Below are experts of layer 3 (counted from 0) of a mixture-of-experts language model. Rows are named router (the router's row for the expert), down (a neuron's output weights, with its number) and show model dimensions 192-287. Each number is 128 + 24 x the weight over its row's rms, rounded and kept within 0 to 255.
Before each expert's rows: a language model's description of what the expert responds to. This comes from a sample of Wikipedia text that the model never trained on.

# expert 1
Description: First word pieces or words right after an opening quote, bracket or comma, such as always, alien, right, United, born, aged.
router [133 140 106 112 127 160 147 116 160 138 137 127 141 119 148  97 106  92 184 130 109 124 129 147 130 159 112 104 129 144 105 141 129 122  91 112 135 126 121 105 115 102 137 106 129 158 129 102 111  98 147 140 119  75 127 113 165 100  89 163 148 122 135 144  91 119 141 182 130 143 141 160 155 105 119  73 112 119 134 137  98 127 116  86 160 144 151 126 154 126 139 140 149 136 134 152]
down0 [161  96 155 142 124 132 129  80 109 112  69 121 172 106 163 101 148 150 122 133 159 110  78 157 135 144 143 120 126  92 190 149 104 137 122 110 135 165 111  98 138  85  93 102 156 115 126 133 135 123 127 107 108 111  73 184 162  84 116  85 142  55 116 149 153 139 110 138 131 142 119  91 146 115 163 114 174 124 160 177 115 145 141 143 154 118 143 111 132 152 122 118 124 130  77  98]
down1 [137 133 134 137 142 125 116  86 151 105 118 132  88 129 134  85 163 152 130 133 170 107 135 130 126 184 129 166 103 123 150 136 137 117 156 159 141 137 137 113 128 173 100 144 130 128 120 144 137 110 141 141 176 101 135 116 150 125 153 139 144 100 121 101 144 116 110 120 115 124 112 140 140 132 151 132 103 112 145 139 101 147 145 139 132 142 130 125 145 104 118 157 145 126 150 141]
down2 [145  80 173  96 129 106 120  82 147 111 137 120 145 127 130 117 144 137 130 137 155 141 137 105 133  92 144 118 105 113 125  98 158 154  86  83 151 123 144 128 120 128 145 137 168 127 157 170 135 103 203 135 102 182 138 157 112 141 140 110 100  97  91 118  92 137 122 136 183 149 145 111 109 170 124  92 155 147 104 159 140  84 147 124 147 126 166 103 102 109 146 105  76 117 173 131]
down3 [160 128 126 129 112 142 125 118 122 106 136 145 136 131 101 113 133 164 152 132 107 118 140 120 117 133 102 167  98 150 104 175  91 126 128 123  99  96 148 153 105 106 108 148 148  78 146 123 113 125 130  89 100  87 146  91 111 169  97  82 113 156 108 135  88 111 132 109 104  82 131 113 160 109 121 145 112  88 144 126 164 103 129 115 141 122  94 105  63 105  92 162 115 136 124 114]
down4 [132 121 147 119 140 122 130 140 136  95 118 121 178 149  83 160 118 130 155 107 108 118 134  66 123 130  90 112 158 145 136  94  93  99 112 129 112 130 119 162 114 116 123 118 157 144 152 153 123 132 113 166 130 151 122 139 101 102 158 147 106 137 116 122 105 108 148 143 106 173 117 132 138 179 120 163 131  88 119  69 105 131 121 128 131 112  65 163 151 154 103 100 122 142 129 130]
down5 [ 98  90 111 152  86 108 119 118  98 166  89 121 131 139 120 128 111 152 142 121 161 113 149 123 116 140 133  96 161 160 128  63 149 136  76 148  84 154  89 145 161 149 119 139 163 125 132 139 100 134 116 128 173 130 117 105 116 122 134 162 115 133 173  98 152  80 137 152 115 100 155 165 102 165 131  97 126  99 135 163 159  61 156 144 154  71 153 138 122 111 141 121 130 144 168  98]
down6 [143 114 147 130 118  99 152 110 138  97 124 142 108 119 161  95 139 100 144 171  97 101 114  90 167  96 123 119 135 143 103 102 140 124 113 103 147 130 141 154 105 127 133 108 126  96 124 153 148 168 170 129 132 149 111 121 131 147 117 131 147 136 107 135 141 117  87 137 115 128 156 114 144 111 145 108 146 106 155 129 112  97 137 115  93 109 132  87 146 108 142 139 158 123 111 131]
down7 [140  74 125 167 145 111 111 150 179 112 123 112 129 169 147 121 128 130 134 122 114  82 133 145 127 105 166 163 148 147 109 149 121 146 112 146 132 133 126 132 124 134 151 153 169  99 142 129  88 128 109  90 124 149 105 137 179 118  85  87 158 150 142 123 188 157 162 122 110 122 104 123 115 130 154 124 119 134 133  93 122 116 123 125 139 122 114  95 180 156 138 111 123 105  95  92]
down8 [121 119 152 118  99 158 128 146 110 146 149 129 127  59 129 107 105 127 117 141 140 134 151  87 124 125 116 136 163 125 126 141 137  80 146 128 150 106 156 161 109 162 119  96 124 154 108 118 131 119 114 139 118 157 129 141 135 110  86 159  94 115 158 108 119 134 120 124 140 138 125  97 136 134 135 100 141 125 134 125 121 102 156 149 124 149  93 124 142 123 108 125 134 120 163 137]
down9 [106 147 137 121 151 113 135 123 105 146 122  96 162 138 109 145 119 140 112 212 145 145 144 119  93 137  98 149  67  92 140  73 143 139 112 130 112 119 163 138 108  84 134 118 102 161 145 122 136 165 165  76 107 119 117 179 146 116 134 137 103 131 132  94 119 107 147 198 125 168 147  65  92 132 100 159 160 131 156 156 148 146 136 107 132 103 102 136 147 120 127  93 131 120 144  90]
down10 [ 97 121 138 135 142 134 109 173 112  84 195 110 100 127 181 190 120 136 126  99 131 107 120 149 111 176 155 146 146 128 113 145 111 109  97  84  90 153 120 108 145 103 157 151 124 147 103 101 134  98 134 136 136 119 116  92 117 147  97 163 112 140 143 153 135 107 136 117 137 126 151  96 144 117 133 102 136 126 123 127 133 124 148 118 124 118 125 132 139 158 111 134 128 121 173 113]
down11 [119 119 142  83 127 120 114 170 148 146 126  95 111 130 154 122 149 145 156 149 114 135  86 132 152 159  76 198 167 118 170 145 152 121 150 134  78 160  92 130 105 116 127 100 144  60 116 134 132 117 141 138 134 155 125 136 135  93 136  79 113 111 100 103 138 126 129 112 133 170 131  72 107 108 132 102 127 139 120 121 100 142  98 121 112 143 122 136  92 117 113 105 138  88 148 160]
down12 [125 109 134 128 136 122  97 121 122 154  83 149 157 153  87 102 128 108 132 152  88 123 144 103 119 179 140 146 146  74 106 160 139 131 165 119 103 105 138 111 159 133 136  82 131  87  88 140 122  96 118  83 112 158  96 107 131  93 121 134 132 126 141 164 147 113 100 137 145 122  68 106 149 112 124 153  90 129 114 164 148 173 103 156 145 117 153 104 126 124  94 113 151 158 113 139]
down13 [121 110 163 123 112 108 137 118 130  75 106 116  88 104 111  89 121 140 134  90 159 110 107 116  79 152  88 175 119 161 137  98 100 133 119 114 141 163 134 125 160 147 138 173 162 156 141 114  87  96 123 165 158 147 104 126 124 139  91 134 128 127 139 108 119 116 170 183 142 156 131 164 164  90 162 162 134 121 153 120 125 144 123 178  99 142 127  73 111 111 120 136 146 126 121 159]
down14 [167 120  97 156 125 155 131 122 144 179 134 109 148  96  86 179 124 134 119 122 200 108 135 138 131 129 117 122 120 113 150 101 140 169 118 148 177  94  98  97 135 162 129 114 113 152 102 129 121 142 177 132 127 168 102 128 113 120 117 140 126  91 133 142 111 103 127 144  60  89 115 182  87 140 127 165 151  92 123 127 119 113 145 133 129 144 104 151 131 153 135 104 128 117  83 115]
down15 [ 85 142 112 152 162 138  94 122 169 132 126 122 116 143 136 127 137 135 153 123 129 137 102 157 100 103 142 135 116 107 134 146  99 102 105  98 154  73 104 161 152 148 103 115 139 128 119 112 140 112  93 156 135 147  83 130 101 126 159 158 141 136 137  94  70 117 147 140 137 133 123 127 147 109 135 116  89 108 121 157 119 138 107 117  85  81 106 183 150 115 117 131 147 170 171 137]
down16 [128 142 140 123 181 124 144 130 104 136 122 116 123  74 151 103 141 155 132 160 129 140 154 116 124 181 107 145 150 145 127 109 138 107 164 130  83 132 123  88 125 103  85  90 150 131 117 106 117 148 136 149 121  98 170 140 111 118 156 155 161 105 149 122 117 121 117 102 140  79 121 143 107 146  92 149 113 142 122  91 119 118 176  77 101 156 126 126 119  52 154 133 139 110 117 147]
down17 [ 93 182 154  76 149 151 158 151 133 142 153 130 137 155 121 152  79 125  98 144 142 154 134 118 122 126 153 132 120 104 141 166 161 108 121 170 143 169 171 139 142 121 113 153 174 131 153 101 109 116 116 145 125 106 168 138 132  97 154 123 104 102 108 126 120 135 108 151 126 139 124  92 128  98  94 110  97  98 169 124 124 104 148 114 109 168 153 144 148 174 130 110 100 127 135 109]
down18 [172 111 132 141 165 101 107 128 153 158 117 149 151  99 153 121 147 121 128 162 108 147 111 119 147 148 124 162 100 166  96 119  83 135 140 157  95 107 135 108 102 128 100 150 138 122 151 111 141 149 108 149 130 168 133 111 134  78  89 100 140 146 119 123 162 137 129 132 153  99 146 110 109 131 138 122 154 169 117 130 108 152 117 112 100  94 158 129 114 181 155 125 139 154 127 119]
down19 [ 42 175 128 138 103 133 180 133 142 138 161 129 102 130 103  94 158 109 111 119 136 115 143 109 134 124  81 124 109 103 114 125 121 137 114 142 151  84 148 143  97 144 124  95 122  98 114 105 119 142 114  87 107 157 145 110 162 135 115 129 133 164  78 147 147 136 142 118 115 133 115 118 101 106 140 172 100 133 106  61 125 110  94 113 151 114 131 142  92 112 147 112 117 158 138  93]
down20 [112  95 135 138 160 120 118 114 113 102 110 141 113 139 106 142 153 146 128 122 115 116 140 146 104 161 124 126 145  99 133 156 165 125 152 151 133 140 146 129 126 163 156 111 142 154 171 120 139 107 122 105 100 104 165 116 102  95 147 138 142 127 131 114 173 145 158 156 118 114  88 155 140 144 141 129 132 111 131 136  93  79 103 151 130 108 132 122 109 139 145 163  95  94 123 102]
down21 [121 169 159 147 110 117 121 151 139 122 122 147 142 115 146 132 134 168 116 163 126 114  84 141 128 125 137 145 137  83 135 159 115 124  85  72 147 117 117 100 129 155 159 110 129 111 117 212 119 115 156 159 126 109 109 110  99 128 110 105 177 118 115 121 168 121 118 110 174 134 115 110 138 116 135  95 145 144 112 140 144 149 155 109 140 116 149 123 142 153 140 143 124 117 131 106]
down22 [ 96 146 148 134 154 105 122 140 124 126 110 134 142 173 102  92 111 119 108 122 136 157 153 161 171 133 151  99 133 146 179 133 173 115 182 113 109  60 138  95 120 124 134 115  89 102 146 148 126 108 142  91  42 139 165 129 185 123 191 120 119 154 124 102 140 120 152  84  99  90 101 157 143 108 137 122  95 110 136 128 120 130  78  90 106 135 117 105 115 158 137 128 116  89 140 113]

# expert 5
Description: Common prepositions, mostly of, to, in, by, for, following nouns or verbs, as in influence of, return to, agreed to.
router [151 162 140 120 125 118 144 103 135 134 138 109 150 123 143  95 121 122 132 159 137 125 125 136 156 138 153 119 154  92 118 157 130 124 138 150 165 137  87 166 100 141 143 107  99  98 112 118 152 100 217 107 134 137 173 183 134 105 101  81 115 107 139 136 123 141 125 169 155 169 148 138 122 144 158 117 145 108 142 167 173 113 150 133 143 144 169  78 107 125 115 123 180 107 127 135]
down0 [137 154 156 128 140  92 114 105 114 115 119 150 119 119 135  93 108 129 117 113 167 112 149 129 126 124 140 137 141 123 119  94  94 133 147 123 126 142 163 135 121 140 127 104 111  99 135 157 164 164 141 118 100 110  98 143 124 147 113 117 107  94 122 144 120 138 139 141  97 172 124 105 125 154 137 161 165  93  99 120 182 108 129 129 114 103 136  81 137 119 105 120 133 114 169 140]
down1 [145 125 133 166  76 116  89 169  93 110 121 135 100  94  95 131 148 102 116 148 135 119 108 151 102 137 169 115 164 114 125 125 112 125 151 147 122 163 116 179  92 136 112 157 126 123 157 141 138  65 134 108  99 102  63 151 113 122 148 146 136 110 147 118 134 122 123 122 160 131 156 144 115 114 160 160 116 108 175 112 112 108 155 104 138  89 134  88 125 105  86  99 145 146 128 127]
down2 [105 167 113 116 143  88 182  92 106 149 159 169 133 133 143 154  98 120 142 139 111 135 162 121  82  99 123  99 116 148 125 148 145 113  87  85 107 168 103 107 156 138 122 170 123 116 113 115 124 143 151 103 132 153 108 156 119 152 147 125 142 152 142 139 114 112 124  95 116 164 133 101 106  88 101 109 138 117 140 105 129 113 153 104 122 163 128 145 138 123 140 166 145 137 154 118]
down3 [146 103 156 150  93 124 130  71 144 110  85 131 134 129 117 144 166 141 137 174 146 139 119 124 137 157 131 156 118 133 111 142 121 127  97 157 134 155 127 135 119 128 152 141 114 123 125 175 136 103 142 123 104 187  95 176 102 105 159  84 147 115 123 155  85 137  80 142 123 157 142 154 146 148 114  93 157 139 139 147 158 146 148 119 141 163 121 187 110 116  94 122 151 111 138 138]
down4 [153 117 103 104 115 135 129 145 107 133 135 107  79 128 146 138 130 168 155 107 145 134 152  83  91 156 111 120 155 148 144 191 128 116 174 133 109 128 157 130 136 146 142 130  87 162 171 164 149 117 148 126 125 121 120 155 118 147 142 115 125 124 138 120  83 153 101 139 133 130 125 148 130 152 110 113  49  96 119 121 140 172 161 124 134 159 130 134 111 147 134 159 137 143 186 120]
down5 [153 152 122 103 155 145 123 140 130 130 138 101 130 176  66  98 121 166 161 127 112 146 156 101 123  90 121 145 111 126 165 145 129 119 176 112 152  94 102 152 129 119 125 122 136 141 113 159 134 140 154 143 101 105 121 165 126 200 125 111 186 115 133 158 143  80 125  98 103 150 114 144 117 159 109 123 112 151  92 163 124 126 104 154 117 142 136 139 132 149  83 137 138 121  59 145]
down6 [111 104 144 146 160  95 113 131 121 140 114 123 155 118 116 150 132 117 133 109 159 130 123 139 185 124 171 157 174 138 108 144 137  87 158 104 118 119 101 154 128 146 107 132 135 154 138 145 122  99 121 134  96 144 138 121 129 123 131 104 143 173  84 165  75 128 130 139  72 123 125 131 128 143 117  90 111 119 135 114  95 171 134  82 134 110 119 110  52 148 107 145 132 144 141 148]
down7 [116 177 151 116 118 142 144 124 126  54 127 126 131 148 122 104 146 154 162 128 177  84 160 128 167 136 105 112 118 152 127 130  84 130  75  98 136 160 117 137 142 140 135 159 105 130 111 170 113 134  58 115 167 123 122 110 154 146 137 141 125 136 108 125 191 119 136 160 156  93  66 125 140 185 102  76 129 141 134 127 141 139 145 162 132 156 117 152 121 162 153 145 144  90  93 107]
down8 [147  67 165 153 125 142 132 134 132 112 180 100 145 136  96 104 136 105 201 152 109 136 111  93 125 100 135 148 136  89 106 154  62 119 141 100  80  88 141 139 103 189 139  85  90 114 114 116 100 131 108 104 121  85 135 119  83 153 117 146 170 105 130 100 135  96 185 169 145 142 106 122 144 116 135 104 124 110 130 102 160 142 125 171 121  67 101 130 166 115 149 149 158 136 133 140]
down9 [ 96 150 150 127 138 128  83 123 133 161  83 129 128 111 134 157 141 144 120 175 105 146 100 169 115 137 132 131 121 137 131 117 119 121 110 138 153 114 117 152 102 142 122 116 118 193  82 129 137 135 132 102 127  90  75  80 107 141 105  91 139  98 119 136  93 136 115 135  91 101 129 148 105 148 138 100 132 119  87 167 127 145 143 162  99 132 149 103 122 125 151  91 102 149 174  55]
down10 [125 137 123 157 149 153 116 116 118 127 144 104 106 108 106  90 127 142 135 111 114 133 113 128  78 102 113 104 104 121 143 152 149  93 155 148 102 118 127 140 112 159  99 108  68  93  95 136 122 108 156 116 148 147 104 114 162 112 154 130 153 167 150 122  81 149  62 168 129 121 114 121 131 131 139 106 158 138 156  99 141 153 100 109  91 112 130 135 163  98 132 113 127 101 107 102]
down11 [126 112 106 110 154  91 116 172 123 104 128 141 171 175 107 151 113 128 101 131 126 140 137 161 140  86 103 127 159 153 108 101 138 125 152 101 120 130  97 135 109 135 105 117 121 153 132 110 146 155 124 136 136 139 101 102 129 129 125 135 163 117 106 128  94 100 138 130 106 127 151 129 135  94  96 102 131 134 138 153 136 143 117 104 173 162 111 150  97 113 155 158 119 110 120 107]
down12 [160  73 149 141 139 114 136 118 137 137 107 116 133 150 134 120  83  97 159 179 119 111 129 109 155 147 140 139 136  99 124 162 151 113 150 105 129 111  89 118 130 127 166 127 148 144 118 124 108 113 132  86 128  69  91  80 153 120 118 112 179 145  96 149 129 165 152 144  82 149 112 165 149 135 144 124  89 144 150 144  93 128 146  89 143 143 117  73 146 117 117 119 143 146 161 124]
down13 [117 109 139  90 149 166 131 111 140  99 143 136 133 172 103 149 139 143 162  86  90 137 121 151 109  93 128 169 118 122 121 133 144 104 147 103 107  90  93  84 144 126 119 143  87 106 122 134 119 143 134  89 121 132  93 120 162 143 114 167 147 116  83 106  91 143 154 165 151 150 143 133  75 170 138 113 147 121 104 154 102  96 136  93 129 109  97 169 100 103 123 130 110 158 171 171]
down14 [172 143 141  77 107  84 141 132 105 115 133 164 116 137 127 138 136 108 143 162 149  83 147 141 112 120 110 111 106 157 104 150 156 157 135 158 121 131 141 170 125 163 117 132 123  76  98 100 102 150 126 124 122 114 117 125  99 124 122 113 107 137 110 104  99 109 135 153 123 114 138 159  87 124 171 152 127 112 156 113 186 149  92 148 154 103 137 115 140 121 145 115 148 100 108 152]
down15 [113 110  87 160 121 173 147  97 103 154 128 131 109 144 133 124 119 126  63 155 113 130 105 114 124 128 129 137  95  81 140 106 136  98 112 152  87 145 134 126 144 147 118 131  93  83 117 147 134  99 123 114 100 104 117  81 126 104 126 135 119 118  99  73 123 131 142 160 121 111 116  94 160 128 124 131 134  73 135 102 101 161 116 138 134  73 135 126 114 146  92 170  93 121  97  91]
down16 [142 146 125 116 126 105 156 140 103 112 115 134 143 174 114 124 110 147 153 106 107 102 121 149 103 115 175 137 130  85 117 144 166 153  71 134 111 143 104 109 106 113 110 104 107  99 135 124 130 129 107 141 100 165  80 124 123  94 128  73 182  88 129 123 130 139 128 119 151 136 116 116 124 126 180  97 121 131 128 142  79 131 187 143 135  99 104 122 130 103 138 158 123  96 150 159]
down17 [123 125 176 145 165  96  89 112 146  90 150 135 124 121 137 170 148  91 163 157 134 150 126 132 167 111 104 175 121 118 147 110 136 136  79 121 168 154 137 138 119 146 104 140 158 133 144 165 120 132  98 106 108 131  97 104  83  94 111 147 156 127 130 129 144 146 133 122 123 137 147 135 121 101 156 102 140 135 183 136 123  73 155 125  97 131 110 197  74 169 136 122 169 122  77 135]
down18 [153  99 119 153 127 109 103 141 103  87 149 122 127 113 110 128 107 137 113 147 132 162 133 119  61 127 109 128 102 158 128 143 129 109 157 150  87 117 147 101 155 103 153 138 135 147 149 151 127  96 156 164 138 115 171 107 157  87 109 124  78 102 135 128 119 131 147 124 117 144 127 148 126 142 124 127 101 126  95 113 142  90 153 138 136 122 145 118 142 156 150 131 114 106  91 160]
down19 [149 148 155 118 111 106 133 113 147 128 123 136 131 142 137 134 108 141 187 120 133 149 132 135 128 109 132 167 163  92 103 157 110 113 118 124  90 129 122 170 136  92 107 101 113 124 143  88 101 141 130 148 117 109 120 113 145 128 115 124 142 120 125 133 194 120 189 123 131 144 131 130 176 109 146 124 133 128 137 127 143 155 143 131 139  90 170 144 116 114 106 116 119 111  97 105]
down20 [153  90 136 112  98 145 167 133 117  95 147 126  84 120 145 127 104 145 136 129 126 158 146 130 177 155 105 121 148 160  65 151 103 148 106  79  82 162 157 134 130 171 134 157 134 125 115  93 123 145 113 123 139  99 151 130 121 130 153 136 120  89 169 130 139 146 135 149 101 161 117 147 177  92 133 105 102 162 145 114 130 133 142 122 111  82 115 125 104 121 127 111 176 126 116 115]
down21 [121 142 176 115 146 140 117 163 146 122 110 147 170 114  81 128 154 137 138 135 151 136 154  85 137 168 162 193 113 143 168 156 149 113 132 118 148 111 143 115 159 128 109 130 121  90 102 149 131 116 100 129 116 117 113  90 120  88 126 143 115 120 171 164 124  95 129  98 150 104 138 181 130 104 164 135 184 121 130 125 126 165 163  68 160 146 108 138 146 165 161 102 107 119 119 159]
down22 [124 170  93 124 135  82 178 114  87 106 145 114 148 107 119 112 131 149 120 117 113  79  49  98 119 139 138 126 125 166 142 105 101 148 105  93 135 126 151 104 131 135 107 148 172 122 139 129 116 125 127 105 112 159 142 170 139 142 109  95 104 108 139 183 140 130 149 128 102 135 133 104 133 115 125 118 147 147 148 120 154 103  87  78  93 166 112 120 128 106 127 104 103 112 109 110]

# expert 4
Description: Plural or institutional nouns after the, of or in, often heads of names: Sciences, Forces, troops, areas, basis, Income.
router [121 151 163 148 150 131 117 124 120 137 158 174 115 126 100 106 172 113 151 105 128 147 114 151 147 138 151 145 167 170 147 143 118 110 117 165 138 126 148 130 143 104 137 157 134 115 146 110 118 118 157 190 110 125  97 127 156  92 116 133 147 123 116 154 109 101 135 153 115 136 123 133 157 108 150 106 103 110 108 135 116 104 106 116 132 109 124 128 113 101  94 135 168 149 147 197]
down0 [123 115 151 120 150 127  92 128 130 148 129 115 105 128  99 148 108 138 135  98 101 156 135 159 109  91 139 154 138 124 131  98 171 141 164  97 139 151 133 104 103 120 156 120 154  97 142 109 144 132 145 148 121 112 128  99 116 139 184  67 140 149 123 135 135 127 118 108 163 103 132 130 219 108  99 115 104  83 100 157 129 118 113 154 150 112 174 154 128 161 112 122 137  59 165 153]
down1 [140 117 130 100 118  89 104 112  99 129 147 179 146 115 125  92 109 137 125 141  78  94 139 146 129 113 155 168 109  97 138 155 149 140 157 126 127 107 136 111 160 122 148 162 138 129 127 134 129 121 152 120 135 162 148  96 170 148 130 188 132 139 163 184 130 119  97 141 122 125 136 141 133 133 144 145 134 147  85 151 131 133 158 144 109 120  91 170 131 128 149 120 127 137 125 103]
down2 [132  78 116 118 128 165 158 124 182 163 153 143 149 134  89 125 163 152 114 114 146 149 119 105 162 144 106 139 159 136  84 156  95 114 126 100 153 132 152 118 144 118 119 128 117 119 114 145 101 111 165 134 102 150 115 108 130 131 119 157 110 137 111 154 127 137 140 148 127 136 117 105 149 130  82 165 124 104 139  90 152 124 119 128 134  99 139 124 135 133  99 164 137 170 133 150]
down3 [147 153 122 106 120 130 101 122 115 150 123  88 136 119 123  94  99 127 155 153 165 131 138 124  92 123  95  95  97 116 155 147 122 137 137 130 123 119 129 155 146 120 141 117 126 155 124 142 113 126 113 101 147 111  98 124 132 112 112 139 110 138 165  94 102 106 131 133 104 115 121 122  79 133 133 151 105 125 159 135 160 127 111 103 100 161 130 101  99 108 144 139  94  97 105 170]
down4 [108 160  80 141 134 125  72  87  74 143  79 139  86 128 144 142 142 121 151 138 111 101 106 134 151 147 115  84 124 140 157 133 106 111 121  94 123 159 144 153  95 150 111 139 125 129 120 145 100 122 135 176 151  96 120 125 165 157 132 105 114 164 164 117 116 177 121 168 138 119 141 118 133 117 157 163 168 117 106 137 135 148 142 133 125 125 105  95 119 107 139 112 128 108 131 120]
down5 [114 109 138 136 105 155 129 152 107  99 109 131 136 128 134  97 145 140 139 146 144 157 116 116  87 131 135 148 145 119 123 112 132 134 130 107 102  90 113 141 138 113 125 126 138  79 146 108  71 162 156 129 160 110 144 121 105 125 164 118 126 135 142 171 106 140 140 118 133 133  96  97 160 147 120 145 139 143 116 177 137 134  79 144 147 117 164 111 150 136 103 128 136 123  79 140]
down6 [ 95 121 102 147 111  90 145 181 128 156 148 105 114 141 128 157 125  71 162 140 115 147 131 144 123 123 138 139 132 121 147 151 117 146 128  88 100 139 119 105 126  88 107 132 130 100 119  91 152 109 103 132 106 127  88 131 102 107 165  79 140 130 149 119 103 152 112 135 153 104 148  84 162 118 149 141 146 129  85 129 120 113 126 131 106 142 129 129 117 176  67 121 126 107 110 130]
down7 [142 130 152 113 122 147 129 126 115 136  95 107 140  96 121 132 125 151 122 137 146 142 126 150 131 126 101 156 146 178 166 119 136 138 128 133 131 114 105 146 125 129 117 128 163 132 137 128 146 136 103 129 113 158 147 108 104 138  64  92 141 131 131 120 115 111 140 140 101 141 133 134 123 164 140 127 156 113  98 140  98  86 141 159 152 124  95  99 153  96 127  87 123 146  85 117]
down8 [148 108 207 111 124 173 179 153 111 140 142 119 124 174 130 139 133 126 144 139 160 131  94 164 105 142 147 169 172 110 126 145 159 115 130 139  92 120 143 117  80 135 120 112 187 127 117  86 135 156 186 108 145 103 133 143 130 131 161 148  83 128 149 121 125 158  91 130  69 145 166 126 171 109 128 109 157 105 140 107 142 173 127 152 188 117 132 121 101  99 145 164 171 133 134 123]
down9 [155 119 120 131 122 119 116 123 108 131 137 125 119 141 130  84 147 132 153 113 147 112  95 142 141 139 145 110 150 115 141 149 146 142 135 117 155 151 129 150  97 157 142 135 162  69  80 108 134 157 127 169 112 116 188 168 127 140  99 133 127 139 161 134  95 164 117 152 175 120 138 114 124 116 130 160 106 143  94  91 134 107 173 160 114 123 159 129 128 131 161 106 104 183 175 106]
down10 [148 135 159 121 116 151 139 138 117 126 130 109 138 111 120 153 108 133 102  70 130 158 140 130 151 136 126 147 117 143 129 164 138 178 153 177 117 151 121 128 114 129 159 103 127 154 100 119 165 122 122  93 107 130 118 153 183 135 158 104 124 110 144 171  83 143 161 161 127 146 107 116 180 131 136 111 165 159  84 125 113 136 132  96 157 124 162 130  91 117 124 183 106 118 105  69]
down11 [130 151 134 182 169 146 105 164 203 162 108 104 140 168 140 122 136 117 159 107 126 131 134 143 126 144 153 152 115 137 112 135 151  83 123 120 113 120 105 125 117 119 111 107 147 142 157  99 143 136 135 153 121 136 152  99 184 117 115 145 157 101 159 120 138 103  80 121 136 112 127 143 130 112  74 146 111 138 117 188 112 132 103 112 148 151 130 192 105 129 116 112 157 140 130 127]
down12 [114 148 147 144 169 105 108 133 129 116 141 149 121 101 132 105 110 140 115 178 159 161 135 100 122  76 157 142 141  82 112 184 175 129 134 130 128 118 152 130 121  49 122 108 106 133  58  94 174 129 134 132 140 130 139 147 131 129 131 111 176 117 106 127 130 126 123 121 151 148 117 123  95 133 142 153 145 136 118  78 165 167 118 139 132  90 105 178 146 142 128 130 154 152 157 105]
down13 [107 123 144 114  85 112 182 145 119 141 113 139 113  59 118 137 117 121 128 125  83 129 152 114 193 114 129 137 104 107 119 116 139 123 103 106 130 151 106 113 114 104 102 125 134 146 121 165 132  90 158 148 124 161 131 147 146 131 122 114 178 121 145 127 148 141  94 127 119 180 149 135 152 151 147  87 100 122 131 103 130 130 123  93 129 148 115 126 110 110 127 103 147 126  82 121]
down14 [102 110 106 109 170 150 121 134 155 136 140 120 147 104 122 153 148 142 150 156 138 112 116 140 102 107 125 122 170 149 135 164 127 120 156 130 129 101 112 135 156  77 112 130 126 161 136 105 109 134 114 141 163 127 126 114 126 166 144 128 124 119 132 118 173 113 140 144  97 149 119 123 109 137 161  97 150 149 141 145 174 130 133 146 120 129 153 116 163 118 110  91 175 144 123 157]
down15 [128 141 131 124 132 124 134 120 119 109 146 132 146 137 167 134 123 162 135 127 178 123 154 105 111 115 166 132 137 123 139 137 139 108 173 124 156 132 129 186 164 104 167 155 138 134 141 135 141  89 196 151 113 115 128 155 155 123 118 106 108  90 182 101  87 171 139 110 162 101 143 127 117 114 152 141  99  98 157 132 141 102 161 109 132  75 163 131 139  98 119 110 121 155 130 107]
down16 [139 111 106 117 139 125 156 149 130  84 155 124 169 164 126 139 141 151 122 100 178 113 110 103 114 133 129 112 141 188 136  98 123 120 100 130 152 122  89 151 125  91 122 130 115 187 146 110 123 138 119 188 111  95 158 109 130 165 119 132 106 115 157 124 126 184 106 131 105 166 132 108 125  94 146 110 132 150 145 121 100 125 154 155 152 157  83 150 113 124 136 141 104 115  94 102]
down17 [125 127 148 114 153 116 152 130 157 150 136 147 117 140 115 153 156 151 168 167 139 100 158 155 163 119 125 118  70 136 127 115 106 179 146 143 130 134 153 152 146 129  94 120 109  92 126 110 106 120 147 123 126  94 165 111 130 123 104 123 118 151 121 154 129 128 130 166  95 171 116  63 115 129 113 111  94 116  97 129 130 142 121 136 151 111 111 119  83 101 180 149 115 117 159 163]
down18 [145 154 104 142 103 138 129 109 109 140 158 138  81 149 110 135 130  77 165 133 113 149 114  91 103 165 113 163  96 103 106 193 140 127 144 147 144  96 158 177 144 135 156 180 103 134 121 120 118 136 126 112  93 135 138 143 121 156 125 126 139 144 112 101 120 150  91 109 145 124 161  97 122  75 109 109 169 179 108 114 139 124  81  62 122 170 129 166 171 145 105 125 155 147 132 119]
down19 [133 138 134 102 139  90 141 131 117  90 149 147 103 129 133 119 119 183 155 141 142 127 158 125  99 159 162  69 113 130 128 130 168 133  90 132  94 115  74  87  90 125 157 115 116  92 138 134 103 114 117 116 161 158 140 133 127 156 128 138 124 113 136 141 182 160 158 116 152 147  94 114 115 131 104 146 155 144  99  84 158 106 126 155 133 122 181 148 122 126 133 152 150 151  64 155]
down20 [104  98 153 154 123  65 125 110 119 106 111 184 142 142 167 157 111 131 134 110  89 142 120 122 150 129 185 135 126 126 125 123 104 127 126 136  87 152 121 140 163 105 123 120  98 146 119 129 157 123  78 151 103 148 161  99 146 105 106 137  85 143 164 113 149 108 115 169 138 101 124 158 173 152 128 111 171 133 117 146 123 125 105 135 111 120 130 177 159 138 117 109 138 124 133 127]
down21 [157 121 111 138 134 178 107 103 122  94 135 105 108 146 153 149  87 118 158 117 115 126 134  92 177 119  75 124 174 156 134 100 145 112 152 135 145 127 135 170  99 141 134 132 127 125 141 117 134 106 109 125 147 122 121 144 142 143  93 134  97 121 130 130 130 134 167 102 135 157  82 120 124 176 102 117 101  74 170 137 143 142 138 134 137 169 124  93  96 102 125 107 138 138 120 157]
down22 [172 132 167 168 103 126 133 164 106 119 110  95  93 163 126 105 115 141 149 136 139 142 123 114 100 121 138 139 104  90  72 108 134 127 135 111 138 142 129  79 166 147 100 107 136 130 156 134 104 141  93 102 120 132 123 155  71  97 124 126 149 126 111 115 129 132 124 129 160 143 161  98 140 128 157 119 130 148 136 173 153  75 111 121 118 159 177 114  96  98 205 125 131 113 140 130]